{"hidden_size": 160, "n_experts": 128, "d_shared_expert": 128, "moe_layers": [2, 3, 4, 5, 6, 7, 8, 9, 10, 11, 12, 13], "router_score": "softmax", "balance_loss": 0.00402, "balance_bias": false, "norm": "rmsnorm", "tie_word_embeddings": true, "beta1": 0.9, "beta2": 0.95, "max_seq_len": 384, "train_tokens": 508700000, "max_steps": 7763}
Below are experts of layer 8 (counted from 0) of a mixture-of-experts language model. Rows are named router (the router's row for the expert), up (a neuron's input weights, with its number) and show model dimensions 0-159. Each number is 500 + 40 x the weight over its row's rms, rounded and kept within 0 to 999. Numbers have three digits each.
Before each expert's rows: a language model's description of what the expert responds to; "comes after" lists some tokens at least twice as common just before its tokens as in all text. This comes from a sample of Wikipedia text that the model never trained on. Tokens count by the router's weight.

# expert 54
Description: Line breaks before tables. Line breaks after headings, sentences and table rows, especially in election and sports tables, plus word-piece middles like loc, applic, oper.
comes after: " |", ".", " |  |", "===", " ===", "% |"
router:441540495486551491550431476549533457405511535557545570537504457542543501632461447548472563465454471487496496550472529540428491530562516458546409516574493520461448539489445554453572495562513527512423482549502482470465495488532455550521460499470518544480454486461446422493523488533499509480513455439448461500497516546522433478544530556510556483519534467494506514532505485536474516503444442510507476485497509543540480518454476485534436476534531506461564476514514574433521557472525514
up2:472499473517472539497490515537536426435540463535545391492475498521522480516460465505458508471602561509612499498488517534525411430451494475562542494476552453512530482441572555492479495445507481497426517517499467432472524582481469462572506482468407514526536510502497531522490485495515480489502406525485586569521525515535492539532443508480526447501510472460430515482514488481499461471469418507451469492514469517489436481572500561490440492496515460480498457421516507516488434519570456
up3:509467544454462505461524534510444507488571476524469525519557487488501474473514524500584497476509548494554498540467464477599508460503501455543586516457462525542558524491565488466462523499477480574538540550519454484541446469469463447502471529510512518537501470450495451519558479486426568430424501524499444538477465526549501498539579499530438541491470461483500508510477467500502462476526459564513511477554534548457426557424514461493509464565513534522384474567582540566447509558519561
up4:513504476423466461490473487466465575464554436497501488495487626449510523511482491500449508483496567475492454505407535463448443465491557481505478565465470449453491516504554490502534412495603501541506505506495475514529463466449437453523508558513495475522534552530463568481476569495515512547506451489509466523498495514399450518602458531461488521478426496464463449420492492403475532492471473456397519499523504516503455502511517586465478518500513486517496482499567509568485456483542500
up5:464514461514449481447515546501500452487535483570458436523502526440491495504470532495441508515496519516526579555459426548473458470371497482500477500480460552529507473487514440459485526574554515458540486563572456522538455497508472401530520495516488552498509563434521534490541551435504442491495458468569510546481522440547536415533498508488489468487487533501447508508492529565504439472474492572528555540435416499478452496541495584468483535527485456514463549539515520459473547438549443
up6:495517416570496457445477613468498507464599508454482470571514520450534527490496531538454504491491556542529542519492493594469542429466521505470540458479550537459500443507558503467450515505479539455504472489501518482570444480548520418474478496475509558488494481500507435529504460462524439481471486456516443542503476496499499445523477504474439468516540515550545573477446499583495512500508485563543485538458475503540385464486502504448534534516464414566405541464480494430474530471518474

# expert 28
Description: Opening quotes and brackets. Opening quotation marks, apostrophes and brackets that begin quoted words, nicknames or titles in prose, such as " before Utah, '(known as', [fr].
comes after: ".", ").", "\n", " called", "\",", "\" and"
router:522519510464445526564506421527505511501447559527453435471485470511547459565520471501465571492476488486487459564447545438452499554444445550489490474487547498531543421546527489489554529444505539548564543556448475494586509438546464420498433475477539477555422447499559499424502448559532501500511447483485462477471479458516486463464489520454536464511510426450469538581467524556459497421477496462492446514494506474508498491508476524520505449445532521477499541493493479520587502587466535
up1:519556472535501481516482513510521459468567515547483534491549585479496519502432497487447496570504515463519496468469494529436529500476600514577475506506505447468421432462532412497492528557446485566501480382541497540468479504560572503506484562473509495506545544496519431462433542508520516456570496501553551460487551503478467540453463443475461441491449481508475459534517490473543510573493467538476470516437501547600475506529454458475467496566464409478509508477500491457567477551520479
up2:537573493486450480473466493505472551516496543513432519487456553488528511485551497435485418540500487509463506437479486438499554478454514504483473489488436548512584471501483466571513516515476522457528527529491504465535526475487498568504464477488441431492499456565511577430382512456547464440546543557524462524547417527562521516475548553538558543529563523471447500454546475495496561482524468486459524471500533511641493471502531428448490477546476544503445579526480472514529515482495479
up3:598496488495523474433579486498513522497452547445466486468497509561498505514583490444493478543465428554475585475447514525529504518459476457446426494480480560486486490565534427554527538479477498498552540471518568462496536492511522467490564554459511487530460462554482451471527482518478462551465455383511511521447492563476458519479479403493558489462491533509526493542471543513533429438591501487523435441480572511487530483471555579488564495492548522522506535485522494502530558557510486
up4:554479484515521535498543519476582460528483547432521459433454476486512581415550468569495517493481475545476537434456545495498422523475508440476483527485511453459512542458509459542507541525536503475493566498503461533485529418501538472538498542493529445525529441489483484468520517460412448533500496486528492529508379453521499558501506437489441492548466518486521527511458528515468548536575514496480467526532569530470566440504550609553533475506510525549515540419532556508525494524604519
up5:604458502467486522520451541549461519469587538585472537471505466512481573447439522511530479555515536521502498491581538481505454475490560505537538491512474506558425503492529491499473487434433530506456443558450490492526455470513504472560502607537502478481451498503499537478454484548496547473534451494490541459497539447491496490554435517569579462516437505475488473493405456501569515441485457524464518550513488461569426570514549457467494556520512490507522534535439585500494467527460475

# expert 44
Description: Words before years. In, since, commas and month names placed right before a year, such as in 1941, June 6, 2018, 9 January 1897.
comes after: "\n", "\n\n", " In", "In", ".", "15"
router:543482538494568492485466594497483444492481468472545463440429445473605438494473466479475517482539449486475522530527486480509553476488474425447443417422429520456470484448525505510529501489508483451516473518530424503460583482534501457466440456482544537474550471431460535525520555524517541510500479445426494455529508492529493494584458531442525434467467465543531462566463536483508505409515483477508526498440491427486535535568450481548460455470507513472472506453532498510465458537536435
up1:492491445456479495490509502541547465504509488460482536489585544521521474393528480462440506474475505520562434490458510520497457480476478483498529484488465508503515474480593557476518465520554502494428473527516491481589576401554503512493455537539440506593539532529501515464423464482433514491476467469457465528540462467494538494584515568486475442527458486500509451489431509439513545512594458545473523554499520493495559546473490438464438430595548523466501504502595498517464513475477475
up2:548535562550524441495526509465489496484484542445466542469608530521494529504468555496471489504382425458479529550565586461449527484446523511487499494520492475513482529513483539562559471499545511531504500446569494476510511522505493524475504478458541550494480446484558479501518496510533439403514492546540504440506561563504502514475581510479521523521447494461507443604512504477548501435518463435423500550550538494570536460485527511462482531597572495510511499484472556536514519532554578
up3:554487439473521552471516537522502457523522521433534481545449554485540431471556518471442498505488455473471519480434508474538504466503452458463512495559456545486505517535527548486473521421486521521480448540392501492498541518591539555574497525503398515482583511437489517491465551527422575516525520498512477515496445483525584514556535468487506424540483544497478521554493461490617478475547556471511551477521448459495541495515611461511491528533538531530486509464473458544539503455504457
up4:567516529550558486586473544520424480503436463427497478522432484511505513517510509483482491504476523505472506534541561471486496524496557456447508462514461435542454515476445506529476482470556446447431491536542455530461548504497522528566501488475548516545494553527491481554524515504560481520558460547505500487532526513465477520419496527514500529565576537437455589536514532429521459499543484476521521638517482467500519519456508510423490515501541467547577474423475552545537559558578462
up5:506473556499519511416492526456497472553473509495500500526514488630545542593540458544483514506485490505509421528468492491481536496501469491521504502533519523482566535551522471511468512483472593478489546562513473483475448543553544565542563524456479468440510442483525506555490520495503507502589502497451529500535489501605462497509460511550470462507548553520505542535512493500502454599585551523474478444512444531522494537551526431472530532433508533527518425456387569477552516522459451

# expert 59
Description: Infobox field labels. Field names and line breaks in infobox-style "- Label:" lists, such as ID, Area, Species, Postal Code, Date of birth, Total votes.
comes after: "\n", "-", "ew", "- •", "- C", "- D"
router:503513517470443483591506453499487552526480490479509511541591499520486511393477532516529476496460519477547499450532469514544449387522477569589571469543500510571495536454550509494453441446446488445539547521476566511522476487475563522442536608542475556533487572514517504465492532532498498437539489521479486456515494490447475532504531504484500476511470508545420472465446535445473497514421485509542530527456483494560512542459514525540579472520552520510484550480466561450466536487530584
up6:549460538510490523532507489554460554542497523470536536514533523457501454505575537511487459458454524533430464444463533505514433421522514500535462529496470438530470507508463455434527404435534535596507502519440516482534466518545505494476495565561520487486509494509458461560517419515506431535497432429491528567429524549464486516552483469537532525549538537535535486563505445443449524472454485511466477534509444465501529543538521595449530507558574499473472479442522507478494485390520516
up7:438512510496493506480469525473530440473483586496490549521398484516458496441485522491542516485525427459517428491486532455497526522497530536427444542454505504499467538525453515602503507468493534489471508602511525483489441454492537504466488484454476585491484477543505533555455456495469521515547506483435498483535515407584526425455427484537520481422447473522470565564501489515476464526488520426588492518476469481488480427503523516511547482564507535459527539454423477455541509520402474
up8:523535523430487471538454538472497475512448482426482414519563468487471411550502450458449517462455517463547506554497496517538501472453545608467458501515497466478458502412519511461490425476561516517495529557458484477513483438528394495478541479480475454531494565493534574462565482476544574538557502537546479453538485509543581505494535463514479428499500550549455479499512490485460464515512507508487447486463591523526527574515578526444460559536506499502514550506535503442446520553490509
up9:457462590493538560530466593532503437555522519524522449511512557499395508492469485525512519488488525511487555463467468453499472541576492514491493544532462457553499427554448487505475471562520467431492484552492545481508506452484490529502504515543475480485450435592511484542541441506493403497537489513577473506572484492518473441583554457496547462502476582559475495466513493524431473548481460520446517433465570441512494539482501536506477525563486437518537437481531530469470550434504527
up10:538478548478437502526563476576495537456574512525481518529524501500472518534477539470437506535533517506526495443554474388472481517483489563483420474519567477497459484563556504501539457460492508527536539459532509458501520518509560498599516541429471547472446515469519480434494424434473476485509540549444434483505580484485520531446545486538510467431524587504446498464585552440481486525536533510545465454531561505516456484456499530522496508434426467523439487485532414484463507497527538

# expert 36
Description: Section heading markers. Wiki heading equals signs and full headings like ==History==, ===Main===, ==See also==, plus table divider rows and paragraph breaks.
comes after: "\n\n", "\n", "andidate | Votes |", "ersonnel", " | Title | Role", "== Personal"
router:461385467473451487459463534483532522523495537540531514541536468479512445500530479477439516532499543527510551557578488470481553479566500492542510476478485492530527475547515498469556479468455443480486547518495416525499551505449467520460522457445532611513432466448555440454503450470505462497416544493449448514534497584501583472548436467528478475502455470484463542509511555470541539490514543527436452522556506409452442553467455489543492543503498455451530550476489476456545528500556453
up21:510497536475448571432494476527529518563460528545527449502512530513524468455517460548537460518555525566489544565450600487538535503564538586518487485553502463484535483509491551464512549522539526484509541555467450472512472481450526486486472515491505590533519506562441493507485486509484505491517443566531528495551522488544544524547499401548492584516642500484489479453482488527445458524525563554487446520482405428481486554478492473532567550475579511543510510493530496509504567470528510
up22:494492583501494494442469412535485461456582500562458512455519493446490560489507519500478424520466541545547479540489515525516449591537434562536529510503554585449565497501516425541519505450563551514538443453523510497501525446531432509442502483459418536479503514502531517497480514439468567486474515486433495462425508448554509445459448559478538465514509455542520516525554493539519433499451504480537455507492483459502480460564565522496498528462450502505509524544580540580515443507456526
up23:505442509460533408460524493511488468529523489458470550496588530559535463408524543556465516499510514544487434484512437529569535511528566490484536480452485536492535512487453452448530361557469505484542482442525574541530484475456563509534499502510510480449477512520470498506495451508478566518527463499490525534458520477525492416518457493470493459450594531548509434506453513545508494502493505580510479523483476456491495492469518584475446467527502492468553537520419497532519462430374474
up24:543494533497584453538516468531373449497451500494486526494577515556519533479488531524467512479521540460495535510503540489515470467527488570543566500460504545557515476500510481452502460482501467553446532555435589431541509442513467550552487464543496481459513540496422485481467489540465505494506515478475518487488491412499480485502467559501483543515559501462497470481519497484490475448481484523439460458482586421464451430460492472540490492496586557556571459575431547456461477418462429
up25:528502569549538435464499494548487486457477514477513501463541499499534433493489504498535526497574512462463498471509523526509487434504549494558569528537407593530519502503468499524465530560472482525405460525483505570506517459539473537562521508584529527438525596540528500511495467477469536587476481492534533464508455542461549524486427474516500507617466477492608478462477517429483475506472468505490509498464466528476516483482529474447457508549527509506562513555431550468500396496500594

# expert 55
Description: Year last digits. Last three digits of four-digit years after "2" or "1", often after in, since or by, such as 2009, 2016, 1945.
comes after: "1", "2", "7", " in ", "6", "80"
router:471536448471520506517473489478515505415507545481526449484443475515482543540467478522483535440471505483497514559462619481462495463551506455497454494534483516461464530514486537485546425549551495489489549470499502459494494521467455533521467467541567508556566468476534538432492539521523500576495465494480470563465601526511485472446581468551567491525528440445536465424437481462469537438452495440431578512493518495484517497453513549416565512527442535466524481557581519513445538478454515
up7:531503475502473493544527486449476477536494479504490505508509500492544527528449501504456510462530517432528565510557478549493542487375504478480533469467506481432512499483581514516543549495442545450471524591511494462520486570537471478504486514534454414482565500506541566498460460461508484534570470503511448533487475512522521487509542466564465479507512489490452529559604546497544498499598489501502486455549392479440416466509432541444612522485509535529522485515541468591435521532516533
up8:503577570578489505515460482609510487436560507513542537495453440528481489522477525512496534555522491515602445472501570486453446510501504495542525438519471514550492548582454561487425492506505501485505468492454442486497484446514495502528554523537610462463474517531533530488512408466497474544512511594560542545528516433486468473504452459476510477512490510529456498463483515507482553523461549509470568519511471426477470439453520520535505564463575537522518476559465556456524408518510508
up9:513526524478497483502486524493412486560493410484492520511489490514535487559544492496461486495506572518530568533519510465466598471477481499402498447524496491493413500445520496570474456461438453477515545435474551520541447428564500447527528539482451486508551521430538535498501507432565530512522498458430424499566554550490495513431556525507476537518530521486534512451495501504480508462433563445505487486463466448596521594489501579480495518562503501495487465517515570439493497444449518
up10:482517452498491481495512548468463551556445496542445454557454594404462491526528468464492470446481416508508500471484494549410490490449564536462466451445484506427503473495470500559475549482506546474486493501539524499474448467524540508444589497494526525579483467522462536564431514492528400485435488507556493506482512529492528589531549479447484513500546458490501542512443460510500529400539469487422514452505528484511497441500438535501559539511469490489536494481487491504610487559558504
up11:443560493523507512449546483497438531497535541477547452509589555524515471515497495465597526528503434506474436520435470542440404504497492524479430488487548494463506466492511491478551419552546547515409517503525387501542495487489505486500520411501500488467481487466446538491497452508469561486444514521462453491491460492493576506503449512537510493479545484449543533522431468446493486496566500490446504475524438448532567467458519522520543463524530518529492487476537381521537444473562419

# expert 38
Description: Capitalized name openings. Opening pieces of capitalized names and places, often in tables, such as St-aatskapelle, Gu-ildford, Qu-itman, Pr-iest, Saint.
comes after: "\n", "-", " of", " |", "|", ","
router:520462495498500533494485453526486533428480488471542517500495547502463409449468536508498499488464479488506554489422492486454514459499411571447556477464485449456522514521513494523557492578547564537551421499513507551475437491546531445531429479554530498470522464471537559523520472526521583583506478525432561530525486581535486549520502549530550478456565553551563526470573456546517481567448549535470477482536487516481544493573505536510480497403507454552529476513543480465552456529464513
up2:518587545470536519509550532518511535480546499570500461457548490543497498502495529551460563483473464477427465503497554532427483484474432479429463546479546504482434525481494509491501504505534461525457490487427513457493471502521488540436430536572498503501492565471526554562536539481525535472483463427507446408527516546466456506536561481450478566488514437471470479521551529480473538506460485413464527486503465572459501498526504448402559537510518545436518483565613468492436481437499532
up3:492447444487493493484495525569524498437521525413427539489548508535485509508513483462478485511501529485492484464442532516532470568504459531479468419491438466474505467519490485518480546560507469482521455484449556448554502547439525580453438547518464531522547486499474582463508538529493447456502495492500540582483427526538472412489574515510528528519475378556477559542545493427459519540536428575535505522535490520495458501428492498513564453459430471492493468468430477469482535441469460
up4:530575520509467437515454484486464508501465478561458508457497519438524504511484483477484562566534467562538521465473609495457551522486463494472459517468429487463640479532460514492517449488474527548529517518513415510540511548463428526477492504543416465525448484515483467489497510467559476478453495451504482507460508474477520476561479549476518543478470533519484551455435468545513459506513479537606490488547518503468435565547459499563558567510459537427479560471460450432505560446521479
up5:524438546556482496449497492545507514495534507506499524511506482535522455440469517519425499510577530572418522476523639561508491536495622460492586425467517497464474509371465494447489410569541522488410548466490526522476506478535564459458513488549422480467528596515446533490501499520484523538537476524509490529427499491445499495510525527531518485496486544468489470501509510499469474547483504478469454460483519491527537502512567485497481527504475543473464465550474407544478460499476531
up6:527493490507440452511445494483470445496503540495481487423467552454475508539458538537427458535492496484505509546458515511489484472522577505535618497455480432465480471462581502556452461586559497479479515488492558518518479504505578427470491511537515548571570556498467554501520495451534499496497496501532497517452465456493530520468495469556449483541548486447505408453513449468475560526474466482439549509436461492567522491526502428530526534499507480461545396527600529446451495543481552

# expert 57
Description: Infobox line breaks. Line breaks and "- Field" starts in infobox key–value lists, e.g. after a value before "- Country:", "- Date", "- Area".
comes after: "\n", ")", ";", " |", " years ago", ");"
router:533534475552524497517562488415545525537554542461519510587467532537517526394475539490546535482520510525517433468530511505528462520474446508524502447493447477490535524507571535567537470533527503447515509501497500538548474602500571510482524534517503589436451526514528480488427481495524546544544521506465552486535524492486442488499512587452551510518445506503442444524436499512408580535424461464446480486526446465558488470488568542554501487500486541501515550452551564474503457458553469
up2:436528447523499499534550444520526516479479487499560454515506558491528500503510479473497481587521501458463502470617594428456451547421492535448564500458510555467521534498458489553501443495459481553507527490506462396450541531493510573481471550468489431442514519486574495545479563527497537546561457503475430483473505491454524504538491475502556492426572498490520431487546494458468546473515470494511607456508457484545515557524520539479523514535466580451502493482551527487526509463545444
up3:557467493560500595523514459502472465522440530514514464497456473507474482518469541466414535417498481534504465462490503489475462489464538464504495560461501412533481479540521487516438490464468492449554532486479554487453553560445427517468427514510500420512534464532484554495497482482526479561552469466461509553512518560473453499492529506584583514496440528477516519488532464460479460502486528598508526464503493595507422533509430407466547574516524465458528473456539453472506521459595507
up4:448507472495490434481574427449524516473502412529543533541512560512499525558430519454438474496546460490503450546494444475494428515446489485516518533515553472539504499504493513447489480505543503557424632495504469433479532484518510470585425509523476525546526513473478516519558476569438491531534432503505505545473559435489525427538533505559519530530421488533469455530499519475470516438489479474528469482489469484505602499494437477464498490487540449568473514527557480514417426520531474
up5:442487473547520514460556495547446398493491473489450583538472470515497546450489531484486485464536576512539517457484502526533433513418539510545560551470596505476501527486556552494409544466472500513514543528440501459514445441502478497508465552543447553514520469459457554573473423486523499459560460585444511528480531502527525475476526533521483516589531564504434442452512416477513544532509440573556537468506422495519510531488487486478518485434513504543437504475503531508478493497478522
up6:516524549498481469473538483464522492546497518497552350504479551527480498461510430483551507506484442576527473488502579487489547552479549564484440481492486435563487505547524470508541577514538484511530480472563463466509436544511527468421464459441503461577520506499564553552467566473498515571579486530590479500517483445530476477440534479458486487509540542517487504533497439467518547481515509505425577512529535459530502543567521440473527459502518453574540507506572515556539517492508523

# expert 3
Description: Capital letter at name start. Single capital letter opening a proper name at line start or after a table pipe or bracket, e.g. B-rock, (B-ondepartiet, | C-orey.
comes after: "\n\n", "\n", "====", ": \"", "a (", "\" ("
router:526474528479466558506505473514466495476572513506456451535505498523542524464574531534493513501609530533430450536459519482514458560522535513499489503441583439563565417523499532451555448516591493535476478513464533555529521496547528442504535446497473541577496487481563450496511468505481573530465527392447572542528527588484475493504479514431487481491491440481459506457488442565560470434476510525496463438492454503524553478531536467466492551481532490462530462496544506477537561464508552
up7:511575551519524543475449556521545465542405383455520468506436478485522489530519484526517513575470533524466563474479544572476463525527550537482539529474538486494548485483469486537491481464537508397484477448527424505488535519506524551441484493537520540484586468476480481515394477467469505592574536480579534462510526460497541479501500445472438496541421488547527457460469476497509514417556533475493463506557516445487571442539495514524454485486531523482480489519543466553474532463513542
up8:497478459466410525512487492449502497496499473549572514471502503460490502538527498531514440547461477520516514442460469514484465457460431574481518481466577581466498518537446463449477481461501529478505506567486453546566543512552541503484482600488487481558533567447488500502478493496514504577554540495476524574424465469572517481461578571496509450515491537537525529516507489533514501485515495528507507583554506536460451539599458474501523460476527463510460463433450444524524611478520402
up9:475587534451407545572530527535494521509501478450506521522488547432483525549536548609545523501553458546504488524542575505479463480530464540405533505508493401489530461497510578536530510497498458567543548526562466441475475546496500384492475455562467456571525498520463452504519480497499428500545477465435451453548444494499504515539514475455458456490477481582504505535533490587495510487449451532529497523451447567492493472508476481473502469485536508469561493508493553490534506558498497
up10:462537508478460423518487402505530535535515453437438511486503450506510486592444503524399510517605518417462507543532520531459459544431526467497509518545489490507514447521492527480487446522470556500531457477474438495601539576495501466524498536554474448424477482536441531498454482503460488464503513481516486532473538510512549451516499494483509562492454513403437525505486459480478561465492442476514476493527489417432484397526536523480562536460434539504497537481462512496513443444511521
up11:525533559587489476551463497538481495539516462501524468499556504487506460459488460484477471469458536497493486468538554508499560556545593515474537539600490517492487550446461502464448569458475467520463516490432430516435494519495556585522510525552395484550525499532445474531533439534528553517465519511516512445509409491499564490486529448514540487479517499475483481453414493456524534569509497536532475464435525480555517483532568449561521536518421518484460537567418562521490508436501518

# expert 61
Description: Indefinite article A. The indefinite article a, an or one, especially capitalized A opening a paragraph after a heading, plus ", a" and "is a".
comes after: "\n\n", ".", "\n", " | United Kingdom", ").", "\"."
router:418513539460492486433571524469536529456518503495502415540454510476512483482510457539523524489542480462482446485444482467507457562453425551458459502459522504436569481531489435560467521554528560525464464444470473532483581474498426416470492493518478503431476481453524443549498478510521436483508470466522492473526505483499455464468482547542461496500541447496529546541546461586409506475520517505452481439523484475525433465483430492401511510548560464422561495492494494452492468432554515
up2:507520484520551535522521582511530545462563473491590601479508526497492503554517431492479447465475503581503555514427482467493491490492495596433461492516513508488443550490523558531484523507499465499501490520504488544401471576575552503539541533460516457579496483478482491481524463520566500539517485473445501475488538465578609526415539496547467499473468519564505469505496436491491485449571403502461500519495481566558541495475515470583515489473479482483494489460447565489479480498546444
up3:523471468550465463495548536433447504532482392488501473542557539575455543513506555534492548473487495433485447509478500485509522497456483481459470488553472525475520517445526451569462571511525505525524477449523453427471526492495529432537488493479477482477484449466553504522517506520532490555481542442467536348524554470566541536462428521395458522488494519506520471473530485482395530471517588478541533539485547509509521519464449523458571543495511476460435464504582489512472473469479498
up4:517449467457515531447523534501549555466436477530533502481487516499470417508525496598502426509496431601522470476528515522558478483488535577506499476519501526554496525461514497436517471436503454439489528473448502592499527427428523522450589494570479545486458468549509526492449486527504498491481495591603529450444513572479514517554525521507551462460439501547526533471460515551508474523471525565504536544531546518471478490554460510532477555505498533495526563493514441465533521561421529
up5:522464538512532471535515558488483438429523510520493534479525592557477525487583527580523483527488475509406512464500444516465469494509545411515464468483478515587466501514523446494507422483484466556549477459463580547496483536512453472472569525440503542456464565458496493478492495457505529469448545467404503459449539483505594540479481574490524515462458494493485489498484515539481513516558431488531470459511512463491475549497459484527523554460421518520544484473386518460517602483497463
up6:492487491493462439477520499487498441459500497508548453572489469576507517540519495549513418399526575456553530472471590473589490529530521423530477538526460514499554535545472513519413543569476491494447553561503460429482508498506501484602468542555449520463561499509490505546540441549484457530573497570528491547474512451479406496497466493538509499472448525449412475470560489489504548467553506523556510486441511514478431517470471513447479503491555516497512503534516494441476474472477545

# expert 37
Description: Word-initial prefixes. Capitalized opening pieces like In, As, On, For, Un, often at line or sentence start, either as whole words or starting names like Innisfail, Atatürk.
comes after: "\n\n", "\n", ".", "-", ":", "==="
router:499467441477448544431513466458443572451502437520481484490466572507541466542532504515550497500528471514507456433508438506442497514491551517525522489401580485485555505496500450505534530618519510557527489521461596546512525462512417457514511560537507501472460496477516499524460456539548448506533498455473567422470517445476463505494532517561494489460545593509495495530542519496502430544494568521487483553540458510483558525536535527527426547480456432511481444489449573497541454536459493
up3:534490550530555525550525538444542517478480520498514476480477469532447499431558492457513569456538544545466526460476552521498493489481437538507431568507537579600412531491570489535388436506442523591497539498499530489513478515532445494483506451505514449472491443470466520488469618484528470550457467533518469499566482468448504515540529478496526477564530531477576451427417451505452560497514506491508513493525465449494572525475484441448445522503477493483493455523527536534501482528509544
up4:470540445465464476493514504495512489440570485446509437563569518478460516483567432526539481486493477465490513534449480418516403511501485447504515519526630606498502495496521516505491487503465464502544495425550465490482539504424473574461492543504467466540515455504519509542593587545463528454526491510503488518499491518511500565514582504549607556520470521472510503559563537533532500557497580435513527445520531465518490532479561512546553440504511483508465496462519534468476472484488443
up5:524567465551461522453509576478494484520517471452479512434580458512503524486468419549437473424454508500500479453612476481520482510501490517520561480547487499463463480542420544440524516524589433551483452518558504492473562553455519531504534511516548501547513479588500533551461546374545473514473515534510521461425512475503572479489477453522502514500518469475463564499514443509533510505476497467451463510471489459512513523574542552507525574532513528531455527566487552565512555460467531
up6:458525431509554529537479502459541437524532494535517503565512503475447549478454441484541508460488514537494578518433497516456436504504517544454502541474581550463393502542515501571454557516520519527538553509553531451445516436515515549427408535471515487513578412561474439524490490491509475538502418467514563557485502496475549507528524478466464476535479498495519537474405514528439499563548502522463503470467463487471541414510535522500488470535521503426469499497514568489483468481575552
up7:539470501479474442482476548543491510497545476493462526550534470523497557502528501449507467492406590549439405445502482480536497501462561473479503521501519504432559471500425564488515473577564433447519495484492484548481544534461487520505589490442485507514508501552466547440492480473523480523449522560488488424507442430508484534457527480434487611527516518450446575523562484524526533500515549492495516510512577531447492517455557509523450524519459504596499556545466510492488544457423524

# expert 1
Description: Colons ending labels. Colons, often glued to a word piece, closing list labels, field names or introductions, and in clock times, like "Died:", "as follows:", 9:30.
comes after: "\n", "3", "1", "4", "2", " as follow"
router:514540496406568560525502473497426489475426469479474532527500495491514515519458450506512503482520543415478504532540506458491497459484490443478402480503542513429567530525456440540511500529539550476491507442541499494493486496514542505487483516562533521476470404465573518572482469548395515471514492536515557473490487496463593530510456504447523578495465465528487568426430557504436500498448566511472494538447531502561476529451510447481540435537546548533463531470561510465526429530474486
up2:501576475469530512540422475442511490481462486586639404442506487544522537531532494450508488419446573514454550504538544501501505517521484490514478455512491470513496472449500505524519507494530490470515544430534477481553522488489539493541487414461481511597476469476471416496513460443527469479454483467463475513461513457505489457507560484493540490425514520512532503551496434498472506446505499541462519508538447406464464527480518506530522499455407475451518515478619500435476545489575530
up3:530537509501476528514575561460474500522458572477497566528473536528532422512497538507464561486541509502526432501478526515479408520466519524435509482552489552517481461542553529474487578434528441428444534503519524487514474495511500509444524554534485529614550459460540560423477541459524403546461481510537507466538438472494600489464559501460490448485471497468526541527511537510482522464488498493479521515466495512474497457487494489505563463493553514425481497527375440437535519440490444
up4:460522424515481484524483474490463463448487540515530516438472486536568510450546477521553461554517529515517477483573501457490521512443491601467501436460498512519475474531503479469479458437461412583470466508417537485526518466503545584429553459524514474489553486524516452506475513513521473505490441559435444482429503423491576493494490534554484446402499581534470548567528508513488538486486552479434455557529483576486541475498549463478501487513467490548548515511486467443560563481529460
up5:525476518445483537470445480529452440456513464468459522519468487547456539512496520484476445493564499528458444563506516541532453477517583531515532486532468459525467471480500469482510544473520480534436505511566445447516431486503511470498470493574518485485484505574545462536557452485439456511527564450504481519533497502497488459492475418457473506512457481593473540409496475519509514509457544527493435529451384484576425534515556507506524496503476547497385453526404499526451485507451591
up6:494481443470517462536525477527506475463487456469567487481549531422477464458548478513450480490545517532515552477435608547498531505544482542464542492511451468456500565454487553466538480500498494499442492538540555560434521510499530514510484546480464572574596473542445590498520552504483555501421494537452541469455485529433562575519483522513476499495465456516495465449446491457497552451496403483440518531511521501525498509505548478473471488511497544480460515541595514535400498546551559